{"d_shared_expert": 0, "routed_scale": 2.5, "balance_loss": 0.0173, "rope_base": 10100.0, "attn_scale": 0.177, "parallel_block": false, "optimizer": "adamw", "beta1": 0.9, "doc_mask": false}
Below are experts of layer 6 (counted from 0) of a mixture-of-experts language model. Rows are named gate (a neuron's input weights, with its number), up (a neuron's input weights, with its number), down (a neuron's output weights, with its number) and show model dimensions 0-95. Each number is 500 + 50 x the weight over its row's rms, rounded and kept within 0 to 999. Numbers have three digits each.
Before each expert's rows: "raises" lists some tokens whose logits its average output raises strongly, later layers aside; "comes after" lists some tokens at least twice as common just before its tokens as in all text. This comes from a sample of Wikipedia text that the model never trained on. Tokens count by the router's weight.

# expert 37
raises: "ers | ", "ers |", "akistan"
comes after: "\n", "\n\n", "| ", " |  | ", "  -", "/"
gate0:484481469526531365451629515549535513480637531429483498481493461471473503526474548475571507532485434479432516493552559454488526468528548547486483402577513539475474480491536601417502540434508446558438471596469457542555591514636464517521511450466524454465447506530482514445540584561471539523
up0:490523512441491409545527528529527482513629507395388569424534444539566497431548514594539532535487409547467540433501452491582544488527580515521568540533476516531532460521565498464389571481601436622457458575532446526413515446496497552512556497468471477462490485495524532514472497508517518539
down0:633511526530471576527496611463532610551460352532448503415482428492542470496480561482487517477494493542456499525506468603512489470448517494420529543533489420465571486457431471515472491433476491484578373551450497490520446554485555482460520534556485569537521541533462552427509475536398550517
gate1:445497405383518589527652438498556518483566431545473518405513398472524496570506501589542427580486538512489451443626523529462523569519436491504479497483417482508456488523472549414476529604503466500562499588535510454537556537480534501489500475531500493461442487588508510486451529528532490539
up1:539495547516479561482503479456510529364578415505431449508493515526550519432534580540475501532480460496533541463519504467493507521509498614507446423494402485491593442562419511405555436547526488417408443448509541527435498535405587503486577505491557474513478464534503463486492480399442564596
down1:445506563596480382540532464614409404449405468519544542477483477508591525456503558418546542572499592495523427450586497500448547448550486480393532541540536492456539441565482524510487505466503537547566561531591548495439477473494509414545451501484470477531514539516468532576498504414515536492
gate2:519493509522499561548611491480503410530452505490577498566481412501556633605491540538567523542539422520547476462580488497464495527450477516666503500550435550505445568451512488548531489537589517563465515571542569438422523587496558521518528455561528529488475480459521458525493589484460469471
up2:579443506556568496492519529572504528419571508605501467483444461501406485467562457547522465518522559435466412604411505539427488416446559571480518470461481499525562496469521483533441559514506388533504437532374516529492463542418518460488577492483511481517556578484439442466486509423434568512
down2:517540467512496508474610479502481586533473548457523542529438537437568440375583515511478516433487558509498525533464511552554482483537391460483497609555524417484498435546581479395374547490510428456535512516573461496491575503508520535428429476487469513488548528491464542397502558578448540457
gate3:509461539551490448468549426443511648522559490563452447447493433444471535521390455445539532566492440440466398555489536475422436571477428533491475528469518474510443523470506461386489436505506458560441466517543547568478474475619558530551509505478481512514432376485525441502509439514513549494
up3:441413576573539415490443632565454491492499497616550457408504533388465453483517555512514523425488470509470403535500492559522532520595444422518444530510500484519434481459507452514547454486574549518464497500511498504440537405515480558397542452499434453500535447508489509559562401539528523525
down3:484510545413512440441544394467536582514505498467510497498526478440493543461486413458517439567510491457572542455402566520504568469507484598477604463513545562448513466501583545556486522534529523529524586517689492462533466513516558416502493434480548548421498456465499536480474543560546484424

# expert 25
raises: "ly ", "mouth", "- Died:", "s, ", "inals"
comes after: "\n", "\n\n", "| ", "–", " in ", "- "
gate0:444481594511577489544553439543518598513556574510516510425458517400482471539512561493550470503414454538463479528565540492502495567613550526466472407573492525496392488498480574404539499398514561517438469524496521532549519490621492539545520499489512514503458593587503548549501543488594455509
up0:475487537480490420561512451494578428516606589446493504487524405540602557400459488534500469520519467561481518503489545476485552501487496458476535508620485484481508526497475483505476461508609517575512469557503533561397490425508471507539547563371442438478519464591587568502540496449502382473
down0:445598518512416563521454548451525516519489462487484506448470474575530450448473553515494517428524511576486426531468470494585466474517573466437493502503407565459383445460431508518506516463411402539583512488472452499527406604620483492503425552513458518520528439564431433471565453495519528443
gate1:512444492405532505446650469510604482465507496504449574392445463534494436585464544649533413561509537514548422519592549487470497524527498543523513437511389473558534518518404543508479537583479463521523516548468497500513510531475475463470489491558458512480487500628482452502470545567481526512
up1:552494419476527561475477509465488435455580452445412485543464543579543461510441523579397551523509412476571539455530517505498607490478497478537514421482472514557557538505471526506598490494513527579460388460553530523449509582482528552509497582541538435481419445584535531538519422468416577562
down1:544464503501608442490501465593433462561486554476487486505489413462631519460443563475526480523485486488566451486627494467485518471552401436504597504460510566538519495462461480507485489492469496471513562506607425455435446398458568492562528472422508586623512514463510496581484529466471536478
gate2:469492491476493539562497487493456440457611536619500476491505417563552608528581560483601476493460518555530554461541488510445461555495601481549533510472463644485484501515444535543539498460456543548494558563580584495382488541501546486552471514530527464470469464540490417468474602449484507434
up2:482460396574583482502430532592508518440516513490479445474435487542396486550463499466542455433422509513396459538488493445489495431482615524507622505473492504516525474496420538521494558526477434610524459548398542562517470496449483454490567482435505463455458521487457392467494532453533604477
down2:470506478456563482521568490459527451495573595466574539484528469517513495470505498512529485503512570501518530520506502385468539409593499569475563611440535531484447461472492420598433554521513479608531584521620588496464559553472576466459504461496395476397590516468481521479520459512456486525
gate3:436457433494522497521506442474602597527534536577402482457477488418473434426491480468535471532461347559421494539525493459491464510501458560442501481502552467524414542419435508443511476491459536605462477517502519569538485445563546506558523461571489433545559465571428419520443459543440545483
up3:420453533568517488489426560592515450491460500554515469484459469429502397433518532473490474449480436472400492528449515518521585469512590391504483489542530529451411510494416461494496518580542577542441472501520415534439557423534424502437476540485577440595490426507480540611513476555494481462
down3:493460535410542468417478526447496525455516534426537585528533489520446424507537520521540488413479441507454536531519543584468522397437455602522526475498450580479515556650597556444572528467515464527477525402607548503497454529552479509407505487479459553486565556499586516467493463514491472445

# expert 22
raises: "–", "x", "°"
comes after: " | ", "; ", " (", "–", " ", ","
gate0:477499553510488476588534419525486701469539491443492480428491565428549474569535547465567520519414477524490505527569491525549526464565496541473478378501512463465498602473511530463520488389483428451479472480483476502574478542531514521568560453476514494488482547572549578578595500509528562448
up0:384503583507525381569469448494547522557584558492427434491571465534594539398517552500479539567607422483561497447533531504464546443515507480484522494523489474491558590505531477485421529471547512461578527494495478587441452503451467521528570559395506497471450568491471566546494531435516446442
down0:498553462555457511428505556484534640494416477434501506461560515519452457520438515483449489460507477426461531410451557427490497555487422594409550546441454439492432447526487497499435530441507420509533335507513462542497432575511524500503559521517537546521542515504521432439583449572456519494
gate1:458465432441501585499639416510562470524543495513485580449439523515499518515423478591482469531487513491500444513547514529507510583524440479540426524451485410544515507494439523573543498571537553472564532565478535458524522561528470454505430499585498419452462500610425389438498435584475500581
up1:589598499580502443476507503512507423435530485484437488573512526521539499486555612456451485498553397485575518604423562524476500553512435526497531552523532545465554448516444590541584532497581551453432471444489478486436495538474508473533466515484602450508518462564522479519436397371466514511
down1:501532482590454484518492468599414476611452527589507467513516481403557523552446510441606450521475557502553559448521505587461516511504425533513516520570524511505565536459426569490452527469492491525532502549592545519520462440487555422525438518453486431594464481484469605553568516372500467487
gate2:549522451470528456589510544566469464420501503550507479608507447502521613555510513541501395492497512518554478455581523565473479520543597463540478465570526516536435562476531594552555480549526498553498518546525574493422442506480607425445464435525581557402488469498561424550582546457484484484
up2:509469461565553557445557498521527529490505528521522516478493396500430551550573509407537470550555569529449458533531508518594630408478547493512520517481496453487554447385485568520450505486414402527492468468408500553472439531486445504447559632478487561471455497520541404488530488471527582452
down2:502560468393511385498582500491442506500510490489544529504541509480545509421499518528573471545497564474519500547431538499449414468519460490525511651519513481489411447519519528524483496502525552654582521513569523456487554562435510587468517484560526461444626531562516486552474505498379540468
gate3:490511486480541445475574448380532622485572528553396477433482486453497483491441523500519526569400443520480469571481436477510481491591451496484504527544490481532384500458460486327571480410479576510477475486485604539480532470597548529534489440488521467518474472556459485525508478523489569466
up3:425514508554510459556425589475450597482502465577469419540509525414518466475507539487509462430503488488498479526420470503516577485495517393447475520478435468451411518545470432384423456444440567531577524455513425561446545461478451491400436489486510463507446517500450580573480473491486580407
down3:483441526546478443415592491492574670455495426420480528491432488465470513526542518440451505506491437562550554509452575482500526474465514543558547501510517522482582575519471490439498491601462447451518533449646516529458532514471530445447573421459395458454489451514530476514550509515536494588

# expert 48
raises: "% were", "% of", "% of the"
comes after: " | ", "2", "| ", "; ", "–", " "
gate0:461502575560553471473507468518503586503503519427478449416480568448496543429457543528533485482438485499527502503565478492310486476497520550417524425548481528457444500419540622402527507433451481501396452518493498456544532506583484519550571551472491580466423566571490545552499511518489476455
up0:513513536573439463574499486421561443550579562588524502521544443441590439520491502495501507546595453550455488537491530447515601485416494511557550477572510473483516557447563491518440467572574471529514517555498465630427489443498511591507588558406498497473522501488611489479549497453489433558
down0:523525557577432566424468528496548580474496474467407513444506575503494408467439484472348465470488508473546424497508442577536499471489455534368492524506443529468450442470439515517441540400503501517514477534447484608489462536543493482418572524434471600522489515474505441424476532565451554510
gate1:416446477446466479485605426434579567456572460512510514382457437469450428512466496575489466548517486476527414443505540537551491610542480532486496479569448438545474475538411525471565541576572482482570494542464518491502530549481455492500513573534512414454526484625450470475451497592479562458
up1:582496501492479486445453531501469433415493416499487489520450465486557573472436579553498537531489436500492515554467510495498434529495518573477474470588461515439530556534418554486500483560538528505455437406552566516464477576474495516635518601615590504522430468491522559516424454365454501539
down1:560515573533575500462426493586483483551351493484543461515513543459582547560419472429480552558464557535508462521517495531460478486523381428544530539496495546508595478548514539480447559538515498500515577575516475515389486538509553538541520444502513535618509499422545517551500505363534465453
gate2:509525497492559490471485527490496469538421549500487468523513447520570626549536582485567449567492500508529484485619459491415424543503560454579577472484570542547452516555513619539597454543544585525480520496529522472419497553476542435491430476484554453371461560520518476545530548398540502502
up2:584515557495534598483536453505484497426449485445489530514482478536439534535557559471566426520553561498420515585504442524555580464555610465513539508458550449479467442532426602467514551455440432431500448518374493494526571524514448471531524576456463538493473630507518410466477485464550543474
down2:579500532461546538504530506521506527495393439516488581518440507512569479448542478579518485461508580494512568622506428473484447497546509550491469631516487541454396503591506495536464488536477525516578479529622491457501553632415509516529418468528504500480568499614471518476454479499401506486
gate3:520457528530534439557549501428510582536500580550457476409473461460449622429472495448528479527453412486525390482502542396469465478532479467488420486539574440508492471500401449373494437438613508506492465475504551537486515515568496591533552525486490435511428444530524509513493447533575563497
up3:449420526546585480520395605569462504485507455551572452491588574452459452441492485524538460458571570440517499518407516498532543511550429379495445445502478489395451478517526471405459464511519557504508539417505433492495535476453391495440485510489472456488443498479503565597494402528523511505
down3:505510521536531460464508493522526582500583408441438481495537463471411524516566459468454438622518500470559570504618522519468547400566402527509546546494624544509537486516510588432534509568473471461458480495593515510538467557443511419497524444513469542534491482480450479427523455614473453559

# expert 16
raises: "esc", "uls", "augh", "usc", "uel"
comes after: " |", "\n", ")", " |  |", "==", "==="
gate0:485529495536482454581545494454504586497513554410487523496422535438466468497435539457577530495370438507418477524554502493518450450550493462492507390550526571492469517573546561444446558463573567553473468479505511495618564537590462448435543470559572521490411556552493594463533540484538465490
up0:516494561441551425575599473467494480579619572511447509468637389556557495384468524502489502454509446520536495478508530508468502455505532502484584547544512513491525512472550533487360484532593443589498493567518536585491495431529491525554523488407497505452499478550524551495546534491547430551
down0:555530556566474542509518537530559532505466441492522462445474544531486436486446516466464457491483511509496454534631463527568521477494530440453546523461474482453466409474409532500501535434473492493483432540378499460551460723496505507485627540569495558576498495527448506440489499464577539492
gate1:479443458462473544452693414464559486461481444496525578416367495558496458514476498561516424569530496525478426488551547550444496543526470475520453449467442535543509598518447539519528595585523517559561542532478507434508499523478492476516470499584463481477460490501495398494433557564507470546
up1:490448424464451400500498463548538488425461383515532445524439589468502503439490554494493520550562418517504570518488619465435474496435487478576439488501495517489599556509476558521578498526554620468482512443509496463384476550462424514537513545500555452512427451490554483525489428388490505546
down1:608487435511495433462531489535433447523454502541481447575486597428673522491479528494620608526541502485540512454528476474470599565485422504472527507482561435511520486524536485540478439484467521483499562487616556479407490393462481516507464468488538532569474524416567514564514511500546504489
gate2:525584517511476564460568567447501499512496488549530551474448378557549567606489521520598429560529472514483471533599513546511429532558528464570496478518521482533468560475512542483503539517516449579497612572523580445447461552470514465549496449544536531400527527577477406558533531476540555606
up2:486441522595525614427603540532518506464597444525452561453452418543379441556447476461572532485523459477470444544475484501516578478535529438580511454489553479485534474440446508594545494509402420541429580502451536553488491520459432512499514490483461528494513476524507408523477547502492622478
down2:432558502376561499555471442408454461491495469518471462473365490516508469625612540507511516499501520464425497543463511418513459451551499464532508537466461463512417491499499438584526438456492486521440485619514465470447498566438597532535447461601569437463561522526538468443480550492468520490
gate3:459497512523504446517559403499528627418486466576475494395440457366510487467458558405570501482508385547435445483495501409484515418501485556508454517594506470527426511523517489432485411471541524542527462466544530504543543443631499552541479489518541481526549494549471493475451422481491521463
up3:410446550536527440538474574598413499487416534582548448409480502433538492454451522491533463459576524413454466497531468452462588466442500466465463473482455482564441587565568524526477478505506596502474529479476433528520589470478427500456438521461526512538414530545477625591501450551500498460
down3:484445541421559503416453549416529583501514500458434552489570408540450472541481451432530410521479499475575498453471603496448541408514487592463587504463527483524550518639525510497553570537455485594544477500553433428536451504513592453492491498463527415499447491502540558530544441541499491531

# expert 59
raises: "augh", "owski", "xt", "ece", "iber"
comes after: ".", " |", "==", "===", " ==", " |  |"
gate0:437465466557467534558545487545561584535534567431497504457510458413450491552513573506515477524481411464508463570588479572491422414554537510456498402513518456461446465440498550440507558416501480527476470509471593438567587560545528471502581504529502592498431486523550487445526638441540475520
up0:528499546469568395529521457409499431487605573545481465482587419535586477427501510551536489490497491521517553493533611467471548445563543563514489456544488503503633489542514503478386480522566463492420479533488416579452532436488418483591497537389463516450454499530519497525548540498527470529
down0:487513560566479529526526560504624584508440443478500481458516552452510448528447517488442492439460556461530435516600483533511467471473538464406543475466444502471437485467390510534512533428452515533516478482369513482467428690513512487457580496577518547573505471541487504426460480442459540498
gate1:457444514410518537504651473508547502492511411485474562457423432549462460514448512560553476594487514527560501549586506566470442512499476514496468475455469466522588567517438501461473599550490465530580601571518437438532544538509438423480447456496470468464493490610464419445460545494483456568
up1:522544565485436512469492476406503499466479430491473508564544577509560481461601617583563516561510454512590545490500490534486516546537536518542430400426537426495519483458516549499522491554447570515485433510527514530381493577433438543574523539533548414517501507557545474469413443461444582572
down1:536526521500562453487449495527430424538404528455560468535506556491568492442490491425599584561516472393552506440521496497473571535511400511491473421513545547525546456490559450557512501468476545495438565531691466470470456449453509461521435558520534451525565506435567520553504434445528506514
gate2:501495485534523566517465525443458466525557483539481518598427436551527529521504521463633454589471513536544516522605444511510413543480616453487424474519460492551437550532503591531517475469536568498530564478549563378443499562535502511550467482507559454448497593479515452559456630485501443521
up2:537563438548528609471488557525556523475560423524446498525432443485369479489467565473519472491482458465428514613438491516507448427505591532482504504461477425497495486493475541505481435468496462455541486597434495478471519519407468522430560519438515452479504527469492352393426544494497603513
down2:510429517380549497556543471462418493560485478473496496523443500511475525466597471582484510631512499478497496477449545468550539418548518460470539581512508442457375507572490484590403530539472566516521511580695472485505472513501587517550525433499435476465507465525498523513539501497480529466
gate3:477553482534537445512542446391510564463577520509465395476503558432474556489444525463499489529432384533458528475530508447465459431575446498439467482514574396536506511402540466421501433479511571531453471558524545521514510456635514535582513546559472535486499466597499434425473469493461553443
up3:456522513477543525520418569483499476454517397643473429537533468441550446466491523427543483445486492427448510486438492544456543515621540330485519533504482455456475462512502450414448538514528535443440476509485392499404495499441479541410459498541546422504405484493548538518478470505489479509
down3:465557536476531447446531463479543558466483449458507438462522436491507403506519542497467500527459497544516617504518489587509546505453551518499587496546500603520449515556430512456549566491501437378602491533604456464489522492518478396550601480394472601414485473491569530482535446512515460438

# expert 77
raises: "les.", "ility", "ation:", "mission"
comes after: "1", ", ", "–", ",", " | ", " ("
gate0:491481534554530500509591427497534537476588563511560506369550578456501535496441474510553512524475505557447457541516509474471506526626489510453492429534469558483495495495486598413492495340528440555475500577487457496591577505525506521563499518506527504482470589544516590520543625550543534523
up0:522498595423489364518497481484571466575630453497499489404545462476604506474495501537477460493546496507542506385505570536477480395521548493484560519490552517524553464479501460435405554521543467567524473582483457572424500449465492525532487576459418423506499467558496614507532501513506506559
down0:507515544529443529503583524483503665460427506347538546507507483523482462523488496471485508500516573439516454565526502517517509538520490427458551456528415507410486434527467475514542475400475424520510421528372490506495449563569479520451557537490472607514568506469432540462496430510459584442
gate1:506441483462522544462613427532570476610484430520440538475448462471497415560503441563561492651458502491543425442503507518480460543556456542531516484489454513559490539429481502440457488494599500572496548525510489491478565508469476465492486504594438461494525519670478456445436544548456442521
up1:560522482622447519426468559506478470480496522504463503545502496427552468517510461461472516467459387533536516580482526408497504551516479439533433447517472468418455529482432595561556483525569577520479479490497548506380479559444540464545499427502563377450409470521561516459439535428398538487
down1:543476542552517449467527574606449419607480480516428423468540557454636499487436493470507542522535464482512456489550510521464554584583439500500562481533506475531484591453470541536450505590511454488546421382507535497436456503450536503491467574523526494541463562385509525546579528430545490453
gate2:567515468548549549552530518519531475503530531587576537509512448510514586544531563529532446493521495599533491448587533512366482532465547530552459446479451469543448526555537588557512485526470561542515551576582586465415519520501508401594545392575533492446489519534523441535447570432470470540
up2:557463442531555513535450502482577551467553459578499532527553500560470504551516574415467457472508545551345568564541477495433429440438511458481486468472546562505555470447629531535514607538477484482528475531469469580476492499403511515518544503465548565465465587498451416486512470441531610518
down2:518552518452485514562498426443577563438550521510503538423515463384570467496499497534489528540519548521504595501502493453473491442495447570525524566475532489448398537644486509500417532532514460590581500454573463564472605587452485552480444586583449526467505553514513473449583508507450479464
gate3:500542504550508468497543518507551601426586470582395510449419480403511510482394547432546488534493352536528444489465494477435535489575420496457516478525566436510468528392529546481463431483510520537480462516492511545517495486625570499565551463522542459524498431544413533470433489551505539494
up3:450499460633493487538398579585469533503526446576509455455519479393518525452539620489477481443545480500522536565521480481501546464547527440467474473447399434493430468476549370483452494536585505577436498490490469517499529442505425531475579508509468415470480454509469574528506469607504524444
down3:507484596457506481467555479479533475486494414423416553419494485547541561509562528415514442520481554491571475484518514525529492462475553565496570515475552564510585530498420550506424468562502493545504501438650498475517457563600555385537525437537568514468484531471522544527392453500500487614

# expert 66
raises: "ational", "ous", "ated the", "ful", "ature", "ation and"
comes after: "2", "\n", "1", "| ", " in ", "–"
gate0:442515495540469428531602389555499618504555506476531533452486544482471525618470540471530472504407484486507550498554483442466536510513555532451477372599496517446371490431574613475478535439538494554442517523504508472551510407506522559608513489479544460480457497530517575499472481528529478471
up0:484517471497448386553487465436502500556452545495475558501548486520559470364493557484483471460511414527478545450533506464506611386527482561454485521549520539491550489512515535481433443494592477520474400556538571579457458408481524555592559520417445505502595470558508531522535552462492396488
down0:502535574499432551488575418425544544557398479459444492424544470453499457521470499437543538504529584473552499547428433575553471542445447516478553443452406468449465484434385550570489522513489385507455471441478526544602416573489467535517492510540539575534529497522514535445466484470537493417
gate1:521440537457395605474668433535535515507496470506530561438433458506530446552453506552549450649449458547536452419540499558481484482533500524455486463481454470595494578536508571491527570566518512537537553550494503511501549480503459463495472473508428462513471581517543512465417572511510422574
up1:567495492529431455465497499516524523445498483467571459494521542435548486442517598532503581587528449491546521548507509524488458448501485551495452362483544496458577486493483608523666469530566601489407441488550520514471449497499493452562491461532515418489452512436540488468448432421425464588
down1:540486516522505420561430530553374434480411543536474473511424520499491587491436501450567498470470428519567494465452482473515469422512394442477504484507542517557582429524516486536521505419523464440522513480534429452457414459535568510555469463503545531615485546466551517560564541350540463495
gate2:553463441570492528531543495508474527465576544540560457554473448535613563606500539535539437523475481512488535444610503516486445511500580459572538464564441524488527524516453566534564414551553540513534561533547590453444503549518511423536523422559570521386393471453539456452517554451470472527
up2:519464539561534528492520447554491589453618433568480509576489403539478489584498588474565502516446513522354534541548389532484500420480555528488538422542534472519554529537472547594537516546448419438466494594454578475508488483477493485476499514469391491488464463533525472406491497458446508463
down2:457509491377506448471511526555457489508457529512561527520470476491539428374572482524529547538469549485482494551548479491476501347514488483450505510531457463505358520501512460582470615498535540538567458461628482437530561431521531524487539444525540467435511456550486591514561452433452567495
gate3:524466475533541458464539489407532579492483532534450455423472490402579569431485530466540538495469403545550504468530517429459530541496361539522525458488588468519473543431480567402561501439570548549494389540529477448459470495555507517512542521541521458513527406536472457476487400550599554464
up3:404501580517488515464433624479486515468567503653518404497501501500494462495457515468512538483517575422414502564468465541493473416591532416424436516509487452496436518512503399429480436570545541538454487501477453520522600419518461497461501455466503458495430520523496587593499480546471488460
down3:498526449459558437487505525515555595527448486445512531490523474477474576466492573411510452540455532481533515495538566417516541472469476475629521451532617504453538490497577537435505532506586554568523441597582469483461398565447533484517635526391550525460596489489515498531531495495541528519

# expert 64
raises: " November", " March", " February"
comes after: " | ", "| ", "\n", "; ", "–", ") | "
gate0:515427518510549442530550387515471612491583515523495449427477544438490461553460476483567468473475483554487517497540500492518563464609505419500499446584582421493460548425549553488506554400485497506411477531491506506571587521445583559538550440580539506468546538551515554480534562488488601569
up0:457526579497581385527559459448474465606602501531461469408570472541548493481493504554508498514478434555525502438526597472464439408540522528465507475577485549498568556537524467456461451449611495515479506545508423495457592412562470496511528527437465464500529562563477602529512564510572453522
down0:593597507525420546466511539444517539557453486525445525446510395508496552481452551437560447452549555512516452484455457526488504509478381509469531592501489391504472409391428540507532492439445430563529470523463531519562452489559548503491560512522422623488545526534452519437559489562437520530
gate1:512475477470525511461666485484587511536472386496426559473445479519535439481444506587500437589431488511553449509484476573462500559483476489488421430523469473495472543537450550515574523548540510513492527556474581502528565493496480435413529441576566414507451485569508443485448592538544447596
up1:632556461543478462522494574495488509373473488525511526531478544475619529436512575525541525569548463473630620450537600529480429479569459514493490463419537529486514443519546562511490526480509540501515452447542524529434497533466526501505456521497555442516544475538423513524479375457449603505
down1:491558547504438445489557540601441413554435545482443446552461487374541467473429608459545478548480523518581515463546544506449460450513503477539528492563522494530487478563460456453521497513483547465629482484661487502413505482539553458495527489504489524555486481460540548594554537390537470498
gate2:544532507450533541487467524496444480506488503510522462597497405493471599586550494533569371518526433518496518461561509553415507564517602500555471433494468541578466587492481564473570473479490527539504524561553517465395419527516475484504496433541563588408422537442488468548550609448494469515
up2:544437482569553592452531463470522558414595461504449500551463387523403515495551542474526430507545566471419507511525461497554532442474554494497521459383485525540496528412458575456495523472429445469532562499421501501453528456544493548451541548456429437449424494487474497428479565413508611499
down2:494499486428515455509618522488544461505518479537494504464499524464539529464479515575547531561578523451430515480446528564504509465529497511603476577565489465523388438475513460519387491559508476614573429533573467484565563616465498565439526482550535405509579461529479484462406493480490596550
gate3:447489473491511452519573428434515586526540522552466452426464456449470474504408530450524484567399360525505480500436484547483505496515384503454524500506484446518439463441525513360543475471541539567470494482491585583465494491557513548549520458514526440504471444547438457457446377571512570534
up3:435531577491552471561430578513478514478530498574546435492538491451453428477476562493543509433503505415484495551477507516447625483570550404441451491466491506501443498528512472443448521503549588522549502491477453533472515424470412424370544508458546382477435506544496510614486433530504487409
down3:474519505466523509484582467453544603507486478462486465487514425469575463527585524490493464477500450477471567557489582491482512527582443405603570585534567547499549507599472587508500513613476449506468506501627474513456458511552513449448568396442467528393560492463545519519556502551537512555

# expert 68
raises: "100", "10", "5", "93", "16", "20"
comes after: "0", "1", "3", "4", "5", "6"
gate0:494536528473529448477501431502507609529542487429524407532516520449530473525403593542562484532510533519520471527570495552476537513564411489424532369506486512469436541525616618444516528363482441506419467542456524436575533552570540455556500488512475549436518525480511496467514579534528489532
up0:477588501548482441503519466476572518541587599458498495418641473548581483447453562558444526578600450529534532449533573529481529477486438522529593565583488445585579571501479486498468529449544447538494534579483518510491434412467530552483552564462517523457538510559557559537532481517470467512
down0:461538536504463513315591540494515560478496445419501505410458497500613532546407475555532523454575533446484398538451460594498485502528403506417520526531427499486502522477487547467464503467467510515471462477439494521508455595544508504499535533527447532574565445467526491461481508533394600499
gate1:496404495554472480506644477535542468473483414508533528415446476466500543535502536513529466620468471512491413515555485561465427524563457521437433415506391503540505505537495507548459584558494449519537477549456514530527525533501528461467522481598529442539557522614467438422433501569577424541
up1:653465500533486488478475506455477500426498405526550484492448502404529590454466481523505506566531450501506563514502431489537469505519513605528458357518444573449530505507504586516502511588541541495489444504489523574447450579410517408549480520498628424545536506494523498438455471409498485502
down1:491437492475540449433501502600490472478433517613511443525612530501526566491443456535558489533527505554474557505547544478490527439558498524491581528528521514436513502551584536432522469521568516413543496551596546525461443510559554493565552476491463487594411517420473553590497481367570465436
gate2:533542527550469532515533501588511381488606534574520493532520442603527572540515541473593390551528468440547405471549496594466472532503612456593501453530507591529491503474491524510507488517512540540515535550564581383463473508459529422509479448529508451457511578473512435517526588493505479521
up2:564429521509527598488554485483476532470511463545498499537514464503450526521497594506585481485484538431393537590478503463537633453523530494545598441500514537548458452538466514507497511499452385535489457508396535596479492539412429524588504515447510514493537495529573390465480492523601596467
down2:475531522454505533514475531404448427502500484511494536481446479446588413488465555481542505534421556494477517488492419478441462413517462544548485633469512483548410458537503457535465496473499542667527554529643500521437539569483493519558449535572502447499611553568509464550516503496431515508
gate3:486478503506471477566550474396550489591517488511435515437455509396505576473508515508560489518468423465465511522495490527519484457461427592442524490549595423516425500445427449381486575504534542520425426528458521532521486452624544514568562478494493475493532504572368460482464417534461508441
up3:409517553546524460453363651480474461439512472598523491498522509466485487476445505467530494437515569429487570570451611484549588531529537385554508526508571468547474492534489458494466513515503536469486471498535390513469512498523456565464521526493525435536446525508420508575534407590469534441
down3:499502539466487449462449592386515599564462520387502442564478420511503478562463484500542484491468441492579522445493541571453481439492495587508513542468495591526471517540585516506567523651588493486522421486583526507574507532525544479440541494480549535362513464520529513525568461504514463532